{"n_layer": 8, "d_model": 192, "n_experts": 64, "experts_per_token": 2, "d_expert": 64, "d_shared_expert": 64, "activation": "swiglu", "moe_layers": [2, 3, 4, 5, 6, 7], "router_score": "sigmoid", "normalize_top_k": false, "routed_scale": 1.0, "balance_loss": 0.00217, "balance_bias": true, "router_noise": 0.1, "router_logit_norm": 1.0, "init_std_router": 0.0386, "lr_router": 0.00193, "vocab_size": 16384, "norm": "rmsnorm", "norm_eps": 1e-06, "tie_embeddings": false, "optimizer": "soap_variant", "lr": 0.0032, "beta1": 0.95, "beta2": 0.95, "batch_tokens": 131072, "seq_len": 768, "train_tokens": 729400000, "steps": 5565, "dataset": "wikipedia_en"}
Below are experts of layer 4 (counted from 0) of a mixture-of-experts language model. Rows are named router (the router's row for the expert), gate (a neuron's input weights, with its number), up (a neuron's input weights, with its number), down (a neuron's output weights, with its number) and show model dimensions 128-191. Each number is 200 + 40 x the weight over its row's rms, rounded and kept within 0 to 999.
After each expert's rows: a language model's description of what the expert responds to. This comes from a sample of Wikipedia text that the model never trained on.

# expert 13
router,224,204,174,188,154,237,224,220,234,231,194,179,99,224,241,213,215,139,208,296,202,185,194,205,235,126,247,250,209,199,199,245,185,184,175,222,227,255,204,161,217,234,213,164,196,199,138,271,115,253,235,203,248,209,251,235,221,105,228,171,209,249,238,182
gate1,186,232,171,141,168,208,145,209,201,202,265,192,179,262,199,242,219,147,171,218,240,180,209,153,237,181,205,252,213,189,160,185,192,130,191,259,176,135,167,180,100,234,177,181,206,190,187,220,207,175,212,189,203,156,189,167,193,257,180,209,199,265,209,167
up1,212,244,302,209,206,102,211,292,208,182,318,150,203,227,274,212,181,166,181,183,230,252,208,213,236,199,197,165,162,160,250,214,229,185,155,221,270,132,224,206,238,234,187,224,170,177,188,205,233,185,224,78,194,151,178,185,183,194,165,236,272,296,157,154
down1,228,211,225,173,190,169,177,225,137,263,251,205,184,218,189,170,213,159,225,177,232,228,257,145,109,233,159,246,193,261,231,261,180,172,146,199,131,198,244,103,249,202,184,178,228,77,280,253,205,210,210,236,237,205,232,198,211,244,257,233,218,211,120,173
gate2,193,233,201,106,289,119,173,192,167,169,251,234,171,175,155,188,201,205,180,201,250,174,223,199,130,173,203,192,190,187,174,185,104,232,141,157,181,214,202,227,200,257,196,168,189,168,206,241,208,201,215,189,253,150,223,235,170,208,221,193,227,242,245,209
up2,201,194,161,173,238,191,199,210,263,178,152,211,168,190,156,157,160,212,192,196,162,172,315,183,230,183,193,241,224,200,238,245,112,238,168,158,216,276,236,143,216,200,252,221,211,200,202,192,195,186,157,207,212,194,258,232,144,191,282,121,251,184,211,204
down2,113,171,193,182,137,201,198,182,168,239,231,128,199,260,157,237,217,177,175,221,254,285,212,236,242,174,107,206,244,231,167,242,208,201,166,232,163,227,188,222,175,241,151,137,213,175,217,253,146,246,210,139,210,173,266,219,196,240,166,119,226,200,190,165
gate3,203,238,136,155,135,194,187,230,234,194,226,155,217,282,197,207,191,209,228,197,193,162,189,242,114,165,197,192,131,177,269,179,118,177,198,187,166,146,44,210,272,286,169,189,186,241,222,181,174,223,183,271,238,196,221,191,174,251,226,210,199,168,155,207
up3,215,191,284,252,245,225,254,192,194,183,146,200,214,196,230,196,203,154,217,194,200,166,237,178,161,186,157,209,187,179,201,195,284,217,202,193,239,178,212,150,262,99,219,201,251,225,187,172,208,192,199,164,190,226,171,266,197,111,112,223,197,143,192,216
down3,165,160,223,185,201,293,144,191,160,151,183,176,220,189,173,260,113,178,154,123,194,246,188,150,191,194,262,229,231,250,203,148,212,231,173,163,149,134,178,221,232,161,264,243,187,263,216,247,193,248,241,202,168,177,152,246,205,206,218,160,241,213,244,211
gate4,171,185,270,250,179,279,144,167,161,267,203,159,228,209,160,183,224,264,196,158,202,187,287,215,223,227,168,188,187,152,177,215,149,202,196,226,216,186,166,213,185,276,115,177,205,172,223,137,252,139,172,179,191,185,167,203,263,265,267,263,213,158,170,167
up4,195,155,206,204,247,183,265,174,241,127,260,264,206,319,254,280,198,124,136,279,184,227,183,166,264,163,197,258,236,187,195,158,254,195,180,260,186,191,220,256,215,167,210,219,215,249,164,207,199,266,226,223,234,200,207,229,173,111,100,273,118,163,206,202
down4,247,234,153,169,235,199,228,170,216,136,238,240,204,188,189,211,250,135,180,194,174,172,214,221,126,233,238,205,210,171,171,219,200,264,176,201,146,227,188,187,200,253,269,182,276,265,259,240,248,230,226,234,171,253,195,237,131,116,166,220,186,203,217,231
Sentence and section ends. Sentence-ending periods, often after a closing parenthesis or quote, plus paragraph breaks and closing == of section headings.

# expert 32
router,255,246,150,170,185,211,242,183,211,182,160,271,241,202,211,293,238,223,212,216,239,202,224,216,130,165,248,213,208,190,201,216,220,247,198,221,219,232,180,243,202,287,219,204,205,252,208,220,171,217,159,163,170,247,243,164,199,201,193,197,228,207,170,221
gate32,187,262,162,191,243,202,172,159,181,220,218,248,294,207,226,137,232,199,201,141,189,224,257,208,258,147,187,186,163,128,174,186,142,173,214,154,120,193,196,187,163,213,113,206,160,242,253,157,144,205,164,203,185,216,117,158,259,211,230,176,184,208,182,224
up32,141,169,193,228,227,193,183,227,184,182,147,192,186,222,268,216,254,222,192,195,234,256,186,152,260,251,167,213,319,169,187,221,286,160,249,182,147,242,183,221,218,150,233,147,255,192,192,278,166,191,251,247,213,224,192,202,156,194,206,274,235,226,233,199
down32,227,238,146,175,202,214,198,181,134,209,192,199,238,209,255,141,189,206,196,196,304,164,188,152,234,143,242,204,207,173,236,164,199,176,219,145,190,230,201,181,223,233,215,198,226,197,200,300,177,204,184,200,142,162,207,228,201,255,250,145,120,182,292,174
gate33,177,210,166,108,262,242,266,274,222,176,150,252,239,161,260,300,192,143,160,172,223,173,187,210,124,259,206,248,154,148,197,202,238,241,115,219,204,207,159,273,241,189,217,239,239,213,188,147,167,192,159,265,210,216,225,208,150,181,181,198,190,212,219,205
up33,215,147,214,245,190,243,223,137,191,150,224,236,213,156,198,175,195,176,190,199,139,237,241,196,151,175,206,121,172,133,187,230,209,184,200,186,250,203,192,104,164,221,137,186,213,278,175,314,240,216,201,248,186,229,166,198,247,200,253,210,206,120,244,237
down33,216,218,253,203,202,216,151,284,162,142,190,204,166,238,213,195,222,208,233,171,152,205,171,267,224,173,186,183,270,199,132,188,226,236,201,170,203,236,239,202,215,127,135,250,197,195,234,272,206,196,173,118,228,221,235,157,204,221,191,250,156,143,177,197
gate34,221,201,216,236,207,164,161,190,253,297,285,204,151,227,179,238,268,249,236,214,193,154,201,239,126,145,219,259,201,175,273,167,148,165,211,222,197,220,160,234,182,303,162,225,213,210,202,146,208,233,280,188,193,199,152,177,190,166,208,118,158,183,164,203
up34,167,229,161,250,226,198,279,211,186,262,224,161,199,186,163,188,216,178,187,270,200,183,215,252,267,250,168,124,131,188,227,173,199,215,284,149,209,232,193,149,198,247,228,202,182,240,228,150,208,220,204,206,175,178,156,234,196,199,250,167,235,184,225,201
down34,174,241,92,252,255,191,101,254,153,212,212,223,222,158,181,158,217,161,197,293,181,200,130,268,164,257,209,267,194,170,211,197,244,220,145,164,257,192,163,202,188,213,197,202,222,233,176,153,266,226,207,255,169,166,151,141,163,223,229,121,273,210,284,215
gate35,147,232,122,200,196,210,252,243,218,128,187,192,222,175,204,216,279,251,224,204,268,188,239,250,149,140,203,204,152,207,208,163,149,222,167,180,213,203,227,220,186,129,189,187,204,221,230,188,193,256,142,183,182,205,198,175,200,96,261,187,264,212,187,231
up35,228,228,159,185,195,219,257,226,200,222,177,265,227,152,189,232,279,209,225,172,320,206,197,261,152,213,211,222,150,187,200,188,179,195,130,192,260,225,211,248,217,213,194,171,192,168,248,207,183,255,164,158,227,239,150,175,208,172,273,170,227,181,150,209
down35,162,276,189,239,162,194,185,153,202,211,174,245,224,170,174,186,202,173,177,268,171,235,101,50,148,195,192,226,173,214,108,149,246,219,264,207,186,168,203,202,207,248,218,200,191,148,155,190,174,140,201,207,238,232,134,197,159,165,212,190,238,150,194,203
Table cells in statistics. Spaces and pipes opening numeric cells in census, election and chart tables, plus words like census, Majority, Rating.

# expert 2
router,182,104,206,150,229,176,227,154,203,269,230,248,236,180,282,320,195,193,181,221,194,153,184,196,250,210,229,203,170,193,264,171,269,194,144,170,200,230,128,218,150,136,273,228,179,209,255,180,230,206,230,180,213,215,226,185,181,232,220,220,196,215,104,227
gate0,144,145,156,184,259,154,111,254,216,279,221,280,165,178,236,181,212,148,286,187,146,174,133,203,267,180,179,182,178,195,274,157,264,190,238,200,153,303,175,298,243,196,185,232,140,223,218,255,210,223,180,162,218,182,165,232,153,205,181,197,189,179,166,145
up0,168,209,141,264,216,146,198,169,210,230,133,181,224,124,178,242,231,138,272,258,200,177,201,186,146,221,161,207,189,180,192,183,219,264,174,224,176,233,230,182,212,213,223,242,173,127,215,235,173,184,190,223,213,194,177,253,191,241,244,207,186,151,191,116
down0,220,220,219,208,230,98,195,259,207,188,149,165,252,198,172,207,187,121,207,199,182,231,206,259,193,238,244,235,208,173,195,221,250,241,234,314,257,224,147,212,195,262,225,248,244,214,263,226,180,183,198,141,158,194,247,185,219,256,159,149,234,214,218,256
gate1,216,155,133,227,189,155,230,197,260,187,204,174,221,162,170,210,195,137,276,242,145,195,241,179,259,230,187,206,212,216,198,142,134,221,132,227,92,249,183,272,199,268,201,129,211,246,200,99,271,239,214,232,173,182,170,230,220,184,262,258,195,187,180,180
up1,165,256,224,183,230,157,202,178,160,143,268,230,192,243,178,171,210,168,210,182,178,176,212,214,146,152,187,192,229,190,201,204,204,151,312,227,189,164,262,137,259,195,133,224,233,192,215,273,217,190,110,235,201,162,238,217,181,188,125,226,178,148,207,211
down1,187,175,223,231,182,257,280,225,188,252,96,160,243,273,158,206,190,150,208,220,233,288,151,232,215,164,239,162,182,225,186,153,250,229,228,252,208,265,109,181,262,161,215,204,196,217,259,237,142,187,230,226,172,211,248,200,227,145,110,174,165,167,196,209
gate2,118,87,146,189,192,171,190,176,166,241,181,245,254,239,171,194,220,178,197,170,234,214,187,196,215,159,176,258,202,202,209,156,148,156,173,282,178,205,160,178,203,148,192,213,227,182,205,164,197,235,118,119,182,206,201,118,186,253,259,272,210,150,178,234
up2,177,204,221,209,224,211,184,140,227,134,253,177,216,188,188,195,197,209,195,199,227,228,250,213,214,236,174,305,149,177,205,209,209,230,243,230,142,198,201,121,272,228,173,229,211,155,231,248,225,253,243,166,172,167,239,216,256,178,201,222,220,207,219,136
down2,204,181,252,173,185,179,225,177,195,163,197,172,132,214,178,241,212,159,177,171,186,171,189,306,153,374,176,239,195,179,218,142,115,163,183,259,230,155,145,196,163,219,187,269,207,153,194,124,259,165,148,229,146,141,253,221,177,202,290,229,229,190,180,253
gate3,167,192,212,146,177,255,184,208,214,196,214,211,157,224,251,193,197,205,198,155,169,175,208,251,243,201,179,210,184,223,205,171,245,158,170,207,218,272,125,155,213,183,176,278,180,276,219,221,169,235,250,194,209,193,152,228,201,213,149,273,191,288,196,219
up3,225,153,159,139,172,218,179,161,205,272,221,212,205,160,301,156,199,251,183,152,149,215,192,169,170,224,152,191,207,239,259,173,258,172,172,215,191,195,54,162,238,131,234,285,170,240,235,269,263,198,254,188,181,165,194,213,177,267,170,179,180,177,184,186
down3,105,216,107,169,168,214,261,126,240,199,218,261,215,204,184,191,211,193,168,240,248,182,260,289,226,218,137,131,195,167,151,210,209,259,208,248,203,249,241,230,220,234,204,189,204,133,197,230,230,208,153,191,246,202,225,136,175,178,142,181,116,204,236,227
Prepositions after fixed phrases. Prepositions and linkers completing set phrases, especially to after home, according, due, and as after such, known, plays.

# expert 60
router,245,197,230,150,163,191,133,169,157,152,197,214,228,171,201,239,192,208,218,183,202,206,238,171,175,186,203,175,233,196,119,252,178,187,183,227,154,146,151,227,184,216,176,231,218,161,279,196,204,203,158,216,226,209,176,197,162,258,173,218,282,272,171,223
gate0,194,182,210,146,188,237,190,160,229,198,215,183,161,255,231,244,207,197,206,157,224,214,343,191,222,185,207,221,249,215,215,212,207,222,273,137,149,181,167,187,197,174,198,166,219,298,216,227,142,194,238,190,188,227,153,164,238,209,240,261,236,193,175,216
up0,231,188,179,160,219,80,192,182,212,118,157,166,214,211,157,179,280,196,238,211,139,178,120,156,169,190,195,156,256,239,261,165,212,214,209,201,184,170,197,244,180,245,142,185,76,195,195,160,108,248,209,255,209,188,191,197,254,195,178,156,191,136,221,228
down0,237,193,223,183,179,211,239,186,183,290,163,239,172,206,176,198,188,250,202,239,167,196,165,161,208,208,206,209,144,228,254,201,254,147,142,185,315,139,135,267,172,151,189,191,166,174,175,213,178,222,198,139,201,193,159,160,203,173,124,146,229,215,250,225
gate1,174,235,268,208,143,159,191,186,194,279,183,251,156,171,192,188,212,182,236,236,194,194,266,203,187,181,186,201,172,214,205,131,167,195,183,185,186,152,222,259,133,212,185,155,145,217,237,259,148,185,236,262,234,241,173,177,186,229,283,274,255,202,252,255
up1,221,192,70,199,219,200,171,237,178,171,150,165,244,158,246,205,158,247,206,204,217,169,202,222,204,243,203,152,194,200,195,232,190,265,136,324,171,178,139,124,214,184,157,243,195,204,178,177,173,239,228,194,204,183,206,171,235,221,181,209,84,257,201,153
down1,149,227,206,149,154,235,210,269,183,144,217,212,334,229,188,186,180,163,142,231,229,176,228,165,244,164,194,214,193,148,164,192,196,213,131,181,287,173,261,246,204,192,171,191,187,207,222,187,185,149,224,239,264,176,170,197,213,225,253,164,218,140,169,228
gate2,164,245,120,219,194,244,171,169,221,214,191,228,201,171,167,176,196,219,185,178,248,161,245,235,158,226,218,229,205,194,202,200,196,183,175,234,202,155,191,210,158,137,230,268,146,186,204,202,173,175,202,184,199,204,216,172,204,212,263,227,270,191,205,192
up2,253,204,175,154,215,176,252,223,200,219,225,151,203,275,187,209,210,164,164,184,181,242,177,232,256,230,198,212,203,228,225,259,237,177,155,146,153,211,149,206,233,248,211,126,308,161,199,285,212,248,167,207,189,170,174,156,195,195,159,206,173,219,200,226
down2,223,180,236,223,241,176,214,173,237,197,237,173,199,178,248,175,244,162,273,199,132,217,138,258,248,143,209,249,226,215,169,219,203,203,173,178,241,159,210,206,165,234,242,238,246,125,201,205,222,154,248,215,175,212,224,108,272,203,195,228,103,216,230,216
gate3,179,108,280,122,279,245,188,198,193,232,207,164,248,219,172,199,196,176,132,158,220,156,226,175,248,204,168,187,163,162,261,210,190,239,243,226,118,162,183,211,180,249,250,160,214,192,196,201,280,234,194,142,212,202,177,147,187,196,218,248,241,222,181,264
up3,240,153,273,165,191,164,163,246,212,203,197,158,236,172,182,198,201,168,245,188,218,188,199,237,251,234,203,212,173,156,256,259,181,241,210,241,171,130,208,240,183,194,223,142,285,154,180,170,286,256,119,99,198,182,189,184,200,213,203,208,185,213,179,248
down3,205,138,189,223,206,262,163,155,182,241,223,133,164,211,173,204,193,264,235,199,174,147,203,89,221,180,254,272,149,270,130,193,132,215,237,187,157,269,178,187,169,170,158,160,231,206,248,182,172,203,183,144,242,187,154,203,224,213,204,185,164,154,235,205
Biography lead-ins. Tokens opening short biographical or stub entries: born, the opening parenthesis and space before birth dates, is, and non-Latin script bytes.

# expert 58
router,207,234,144,282,177,226,262,157,181,195,131,217,132,186,206,143,238,217,228,212,225,194,233,243,200,188,311,231,204,239,274,203,187,201,232,215,273,186,142,175,113,206,229,163,200,282,134,178,200,254,243,259,153,185,191,189,185,216,194,186,219,214,180,168
gate0,168,194,221,160,141,239,238,221,167,236,193,235,133,209,221,238,185,225,185,194,255,216,205,213,211,149,156,205,175,177,228,212,198,210,146,198,236,283,180,162,164,216,173,185,262,274,263,252,195,278,188,103,179,217,198,159,210,165,148,214,284,260,182,171
up0,171,172,208,175,167,178,193,267,202,254,235,166,221,233,228,207,190,140,184,183,186,222,213,145,202,208,214,203,243,174,236,193,276,214,220,215,171,183,263,186,201,194,250,174,271,114,175,134,208,179,165,188,186,219,190,161,170,198,237,226,208,194,200,180
down0,186,252,189,136,175,301,135,150,225,252,226,193,193,222,205,187,172,284,169,156,202,197,78,173,171,157,267,187,171,219,133,207,193,230,192,202,145,193,237,181,229,215,182,134,143,188,155,163,112,227,166,176,187,249,144,257,218,227,208,235,118,202,204,183
gate1,192,201,169,112,158,233,252,165,137,178,199,108,196,201,243,249,222,95,183,215,260,177,210,239,165,194,169,140,192,197,264,128,183,307,214,176,168,181,93,224,187,193,173,217,179,150,243,295,231,225,149,202,174,114,194,195,190,235,155,305,205,191,119,213
up1,96,167,275,220,222,141,196,251,199,198,219,160,174,222,286,141,175,262,183,161,131,211,165,181,224,218,195,147,212,160,214,241,208,164,156,239,167,260,190,130,192,285,198,205,202,215,188,219,190,268,265,221,229,143,259,249,208,251,225,171,232,329,226,182
down1,188,179,216,174,242,269,227,168,187,294,160,251,186,220,198,137,175,245,201,185,190,230,166,230,191,175,228,215,186,208,245,153,248,216,228,202,265,203,203,177,243,201,188,145,289,222,167,308,163,186,231,212,205,259,100,167,236,212,161,250,191,203,177,246
gate2,141,202,237,144,275,217,220,202,179,177,298,220,240,217,160,180,210,161,221,242,211,137,283,231,189,205,183,175,228,213,196,180,195,166,193,202,194,268,157,171,196,191,195,229,185,196,246,217,167,210,257,160,170,163,132,168,164,186,111,231,202,260,163,296
up2,204,177,119,193,144,182,163,217,185,223,205,155,255,212,162,173,204,135,101,120,169,153,129,133,153,204,182,156,126,208,224,252,222,200,205,194,194,179,128,170,211,195,192,201,207,154,211,257,179,80,177,180,221,201,191,242,239,205,188,187,231,188,176,136
down2,200,215,229,142,147,146,206,228,171,198,166,129,221,250,150,146,169,182,196,196,180,205,159,205,187,128,209,122,170,149,124,237,153,222,196,171,250,209,174,245,84,192,257,193,201,216,241,249,218,189,123,157,202,166,218,203,202,201,248,235,168,211,196,237
gate3,186,173,179,167,247,185,225,163,219,145,259,152,264,138,212,189,166,173,143,164,207,205,185,188,176,246,179,179,177,210,239,251,109,213,211,270,200,241,185,236,119,221,256,238,155,244,208,208,240,200,142,124,165,170,205,243,177,225,205,263,258,193,136,221
up3,207,196,183,225,204,276,221,162,194,124,243,189,261,221,168,181,234,131,118,197,197,244,228,226,187,149,234,170,220,155,222,207,183,205,237,196,150,298,209,250,211,208,217,177,194,200,222,132,215,203,188,157,194,189,170,213,202,155,230,145,146,170,200,159
down3,185,204,128,189,245,211,138,210,291,140,159,158,223,174,117,222,108,159,122,171,160,175,191,212,195,199,163,180,185,155,127,311,171,242,139,254,235,264,217,230,259,205,154,173,260,250,229,185,189,166,226,188,162,180,188,213,223,110,189,217,160,199,222,240
Prepositions and quantifiers. Prepositions and quantifiers after verbs, such as by after succeeded, into, between, such as, including, as well as.

# expert 5
router,216,235,183,155,149,166,246,294,219,263,170,278,230,193,188,219,211,149,265,209,181,180,188,197,177,167,214,208,163,198,200,243,179,144,189,216,163,170,225,263,209,241,202,256,243,204,210,184,147,175,186,217,225,124,203,175,219,231,241,202,219,204,142,283
gate1,217,241,268,188,231,194,165,208,231,211,223,241,203,218,234,258,233,163,194,210,177,175,173,242,189,194,198,167,166,162,195,171,188,182,139,192,190,161,211,275,198,265,237,219,190,198,183,175,194,129,171,253,255,85,189,217,210,223,222,144,178,157,151,207
up1,178,104,236,176,234,179,179,152,164,188,189,242,211,181,246,230,202,191,134,212,208,227,129,251,238,203,203,185,216,231,193,202,193,176,213,193,175,226,237,242,186,214,222,239,249,146,178,311,161,228,163,188,224,264,165,145,215,222,164,219,277,135,162,234
down1,286,217,193,236,217,289,224,235,221,101,186,257,206,155,174,171,177,179,183,200,167,202,280,262,226,220,236,234,233,198,188,207,120,165,254,246,238,235,290,160,161,184,271,190,207,209,233,185,192,210,245,200,158,209,221,234,211,129,120,200,271,135,198,166
gate2,198,211,218,233,258,200,99,200,247,221,146,139,172,200,243,249,203,188,184,162,230,200,221,222,310,168,197,175,210,123,167,263,157,246,231,184,234,202,153,155,242,231,210,135,207,211,217,155,244,207,289,225,186,158,184,258,214,225,143,246,220,257,162,218
up2,145,268,192,196,179,102,182,216,238,173,210,225,166,207,240,218,242,148,121,152,225,184,181,225,160,155,217,225,203,205,147,176,237,185,129,131,217,120,255,190,193,196,168,208,138,190,190,230,196,203,275,227,216,179,197,223,180,211,124,278,173,197,177,240
down2,153,190,200,214,198,156,257,255,206,218,229,281,229,141,198,226,133,182,254,152,211,173,118,232,196,259,192,209,229,228,212,166,184,196,104,238,262,201,107,254,233,200,184,180,172,229,213,232,236,250,221,170,228,197,138,237,289,190,228,186,209,173,178,234
gate3,169,244,206,222,166,179,211,264,240,204,219,155,259,234,204,201,236,277,250,222,204,161,201,168,237,192,183,147,216,132,206,108,233,195,322,171,157,167,116,218,211,164,189,182,187,254,228,197,282,205,193,129,170,216,197,181,159,244,263,146,216,191,200,126
up3,203,174,135,172,205,221,160,119,248,259,149,202,117,172,148,190,192,179,167,187,197,245,224,236,192,165,213,249,202,218,220,199,109,224,224,281,259,183,140,174,148,250,139,114,192,270,200,194,256,181,112,163,203,208,191,218,227,206,184,226,82,164,182,195
down3,260,197,236,129,245,241,221,178,250,286,192,179,185,175,163,189,223,144,262,263,168,220,200,168,159,168,238,200,225,188,266,238,215,125,184,166,169,177,163,194,130,177,241,199,196,257,216,210,151,237,161,79,178,183,208,192,296,201,182,285,275,226,199,261
gate4,228,194,250,204,243,197,210,251,175,196,207,209,195,217,238,251,242,173,293,178,179,165,176,177,164,215,183,139,107,237,204,178,189,212,246,246,133,255,169,182,262,191,169,282,139,210,218,204,171,230,81,185,193,105,184,192,188,208,307,221,224,279,192,232
up4,226,261,222,168,227,229,190,183,194,196,180,210,247,110,260,190,230,167,263,133,163,141,164,133,212,244,203,121,143,239,278,212,253,228,206,235,145,202,193,169,282,138,193,179,151,208,199,170,153,178,145,196,195,215,179,197,220,223,288,219,245,205,191,215
down4,170,184,215,258,196,234,222,123,207,288,206,147,164,212,176,293,216,222,220,185,170,217,127,240,203,221,178,160,183,207,229,231,196,211,216,209,172,229,243,278,133,232,215,194,274,216,172,197,192,211,270,137,190,217,228,158,100,156,170,279,149,249,185,177
Infobox field labels. Field names and their colons in infobox-style lists, such as Born:, Genre:, Location:, Coordinates, plus some "of" and "by".

# expert 47
router,226,160,189,176,199,189,248,229,222,210,188,226,215,225,211,156,164,126,266,209,247,195,208,107,188,172,172,240,242,191,158,135,183,178,166,207,202,188,199,165,242,243,249,254,187,207,330,237,183,208,213,225,76,130,200,184,187,181,162,159,268,203,204,169
gate0,163,208,190,193,225,228,245,199,228,214,274,216,219,236,185,186,284,190,249,247,224,175,184,205,216,163,191,131,294,206,254,151,161,144,226,240,175,242,161,178,192,133,188,164,165,256,265,197,175,147,264,263,188,123,170,255,211,205,177,162,229,158,243,124
up0,218,182,291,211,207,197,167,157,205,254,204,204,150,227,237,162,145,124,223,188,224,181,196,151,180,200,174,226,175,216,227,215,231,162,142,260,232,148,200,182,216,213,178,204,191,252,243,253,189,209,244,274,206,279,190,247,236,179,294,174,155,197,221,188
down0,168,223,132,130,226,178,210,178,283,206,268,203,214,208,163,207,173,191,188,211,190,156,243,221,196,274,185,174,150,211,209,146,200,235,273,230,210,197,251,195,215,163,173,224,234,181,181,142,128,251,192,204,235,233,146,192,157,238,223,188,209,246,246,144
gate1,258,241,159,208,252,201,199,216,216,253,252,249,213,254,224,204,182,97,207,217,239,209,190,155,273,142,202,192,222,134,275,113,182,159,135,211,221,197,238,159,212,208,289,227,238,238,251,201,144,170,236,225,165,254,167,133,201,149,174,256,216,153,208,214
up1,191,233,237,156,113,292,250,214,138,210,221,150,206,212,201,208,241,228,271,107,151,187,250,231,253,223,227,165,253,240,255,190,190,141,235,107,160,257,172,244,208,274,225,210,185,176,186,237,177,173,186,154,187,129,195,204,171,218,310,244,215,208,229,150
down1,205,167,236,150,214,156,177,257,188,164,243,198,160,175,176,151,217,202,195,186,169,193,215,207,254,233,183,230,212,206,194,158,211,150,272,216,243,158,181,212,255,168,195,185,229,215,229,222,248,191,165,262,119,213,175,210,169,184,195,190,299,198,189,206
gate2,211,128,176,222,245,142,254,180,191,200,189,194,288,207,194,208,205,190,204,240,205,174,274,160,221,201,152,213,156,156,234,149,170,240,197,204,214,183,227,224,259,233,159,190,266,199,220,244,184,279,170,238,195,126,133,235,207,116,254,256,216,149,291,260
up2,240,138,239,225,243,173,237,194,204,211,151,260,249,214,274,181,233,142,205,251,223,167,246,212,247,200,187,248,140,215,187,175,148,162,102,194,251,218,171,233,233,241,252,209,221,139,235,299,158,205,176,217,188,146,151,169,192,127,170,204,182,148,281,207
down2,264,115,69,176,202,200,253,247,205,213,183,180,192,204,255,213,208,160,181,123,177,132,217,251,113,161,159,234,246,218,157,196,193,192,233,174,210,216,232,236,199,191,179,219,170,120,213,216,201,172,257,202,174,245,181,171,244,182,194,215,237,166,185,248
gate3,183,171,248,166,283,181,222,304,202,221,201,216,225,210,197,223,221,156,189,213,195,161,218,249,250,72,225,192,274,238,224,152,174,252,283,266,213,199,168,171,228,185,240,219,225,173,219,160,199,246,182,177,181,104,203,201,171,99,241,277,206,162,200,243
up3,225,170,134,194,192,168,210,228,161,229,248,212,191,205,133,163,231,185,233,214,242,207,233,126,158,148,184,231,257,160,175,150,146,251,140,206,171,224,184,148,210,201,167,298,332,193,229,202,175,130,264,222,197,283,203,293,252,241,182,218,214,156,226,149
down3,177,118,289,167,199,163,149,154,216,253,200,207,288,199,272,162,183,167,176,171,256,200,184,126,202,167,197,156,183,178,197,225,198,168,267,229,210,171,151,219,193,260,160,205,196,254,247,161,189,143,203,207,216,181,212,190,244,213,190,237,190,195,189,174
Mid-word letter fragments. Short consonant word pieces inside names and rare words (ef, ct, St, p, st), plus "only", "than", "each", and paragraph-ending periods.

# expert 35
router,142,189,267,172,242,132,276,190,176,197,162,194,205,214,151,269,211,151,186,179,201,206,172,169,136,185,204,205,190,261,227,163,197,115,214,277,262,212,213,191,140,207,262,205,209,185,164,223,182,265,129,228,264,163,136,244,216,207,177,245,149,180,156,157
gate0,213,128,237,238,263,269,152,181,178,239,208,210,233,175,241,211,213,185,231,255,183,157,190,239,205,119,149,223,227,168,235,196,224,263,170,270,213,271,186,194,217,137,270,144,197,213,246,172,170,238,209,172,206,241,149,255,227,156,111,302,163,160,256,179
up0,264,199,248,266,218,200,184,153,174,225,199,173,191,203,196,173,164,120,277,190,201,219,274,233,165,281,200,236,191,198,188,220,219,254,173,251,214,172,154,170,158,213,236,191,232,239,206,207,190,257,279,210,172,281,170,274,170,167,191,257,162,277,190,248
down0,182,226,176,226,215,178,167,231,145,240,176,171,212,253,282,206,222,259,147,192,221,135,216,283,253,250,139,164,226,111,165,308,268,211,138,235,243,191,258,229,198,227,169,217,194,237,194,251,203,241,225,192,140,234,223,254,223,117,109,167,186,175,216,208
gate1,153,181,258,197,277,242,251,216,166,215,242,237,185,205,185,268,221,148,226,164,220,155,173,231,124,161,169,164,188,282,202,131,196,192,198,254,156,171,183,206,128,194,167,149,207,256,228,270,176,184,143,239,203,216,196,237,194,162,162,223,223,190,194,225
up1,160,207,196,195,138,233,233,221,205,157,144,172,293,157,233,163,191,214,194,219,216,177,245,253,196,189,202,230,206,181,177,275,230,216,276,273,240,181,245,187,150,240,230,149,207,153,110,97,242,254,179,213,198,196,189,158,190,213,175,170,119,233,237,212
down1,216,164,253,167,235,210,130,225,205,212,85,208,176,213,150,182,214,193,320,193,184,195,221,158,198,159,275,218,242,227,235,168,174,218,188,181,211,230,197,215,181,125,229,129,194,143,241,231,143,228,200,231,163,161,144,213,181,189,282,153,228,215,229,140
gate2,249,90,209,203,210,230,140,174,271,213,228,181,183,177,190,185,156,152,231,186,299,194,226,174,236,203,166,183,136,168,229,167,210,219,120,185,201,205,165,187,221,247,220,164,214,195,226,176,205,244,149,242,202,221,159,278,139,261,163,137,171,144,187,175
up2,174,166,202,210,197,115,166,228,204,149,154,240,197,243,295,179,183,214,165,246,197,206,236,209,220,222,189,190,216,208,123,237,302,172,188,254,158,132,153,218,144,178,318,176,226,219,177,194,134,211,134,187,230,192,183,175,206,156,151,189,183,251,203,267
down2,194,214,198,153,248,205,181,170,249,240,288,224,305,214,108,190,212,203,154,171,235,236,211,202,292,216,148,215,205,173,216,197,172,230,193,239,241,198,249,192,202,218,229,142,194,248,182,210,144,230,185,309,207,197,249,231,190,171,159,212,184,195,150,218
gate3,174,171,157,176,247,211,223,240,203,218,159,306,126,178,265,249,165,142,219,179,226,142,214,198,181,135,186,198,99,220,147,281,231,237,155,261,204,121,198,249,225,215,229,159,184,179,239,226,132,234,150,161,154,206,162,195,292,173,138,225,169,169,189,175
up3,199,210,191,201,198,128,242,167,223,148,210,93,128,211,199,227,143,183,182,198,220,225,168,131,330,193,182,128,209,149,216,170,168,212,263,236,242,200,220,223,212,180,143,212,245,224,159,321,215,178,172,203,170,114,177,206,188,230,243,173,232,208,231,142
down3,143,177,212,254,183,184,217,238,204,143,164,305,229,186,193,224,178,217,309,187,242,157,194,141,264,143,163,136,107,153,208,210,173,253,119,192,231,207,111,154,209,214,138,237,187,243,173,216,174,186,168,216,250,201,195,289,183,222,189,259,170,238,190,256
Abbreviations and coordinates. Abbreviation pieces like No., Dr., Jr, U.S., hyphenated letter pieces (-A, -D), and coordinate symbols (′, °) in infoboxes and lists.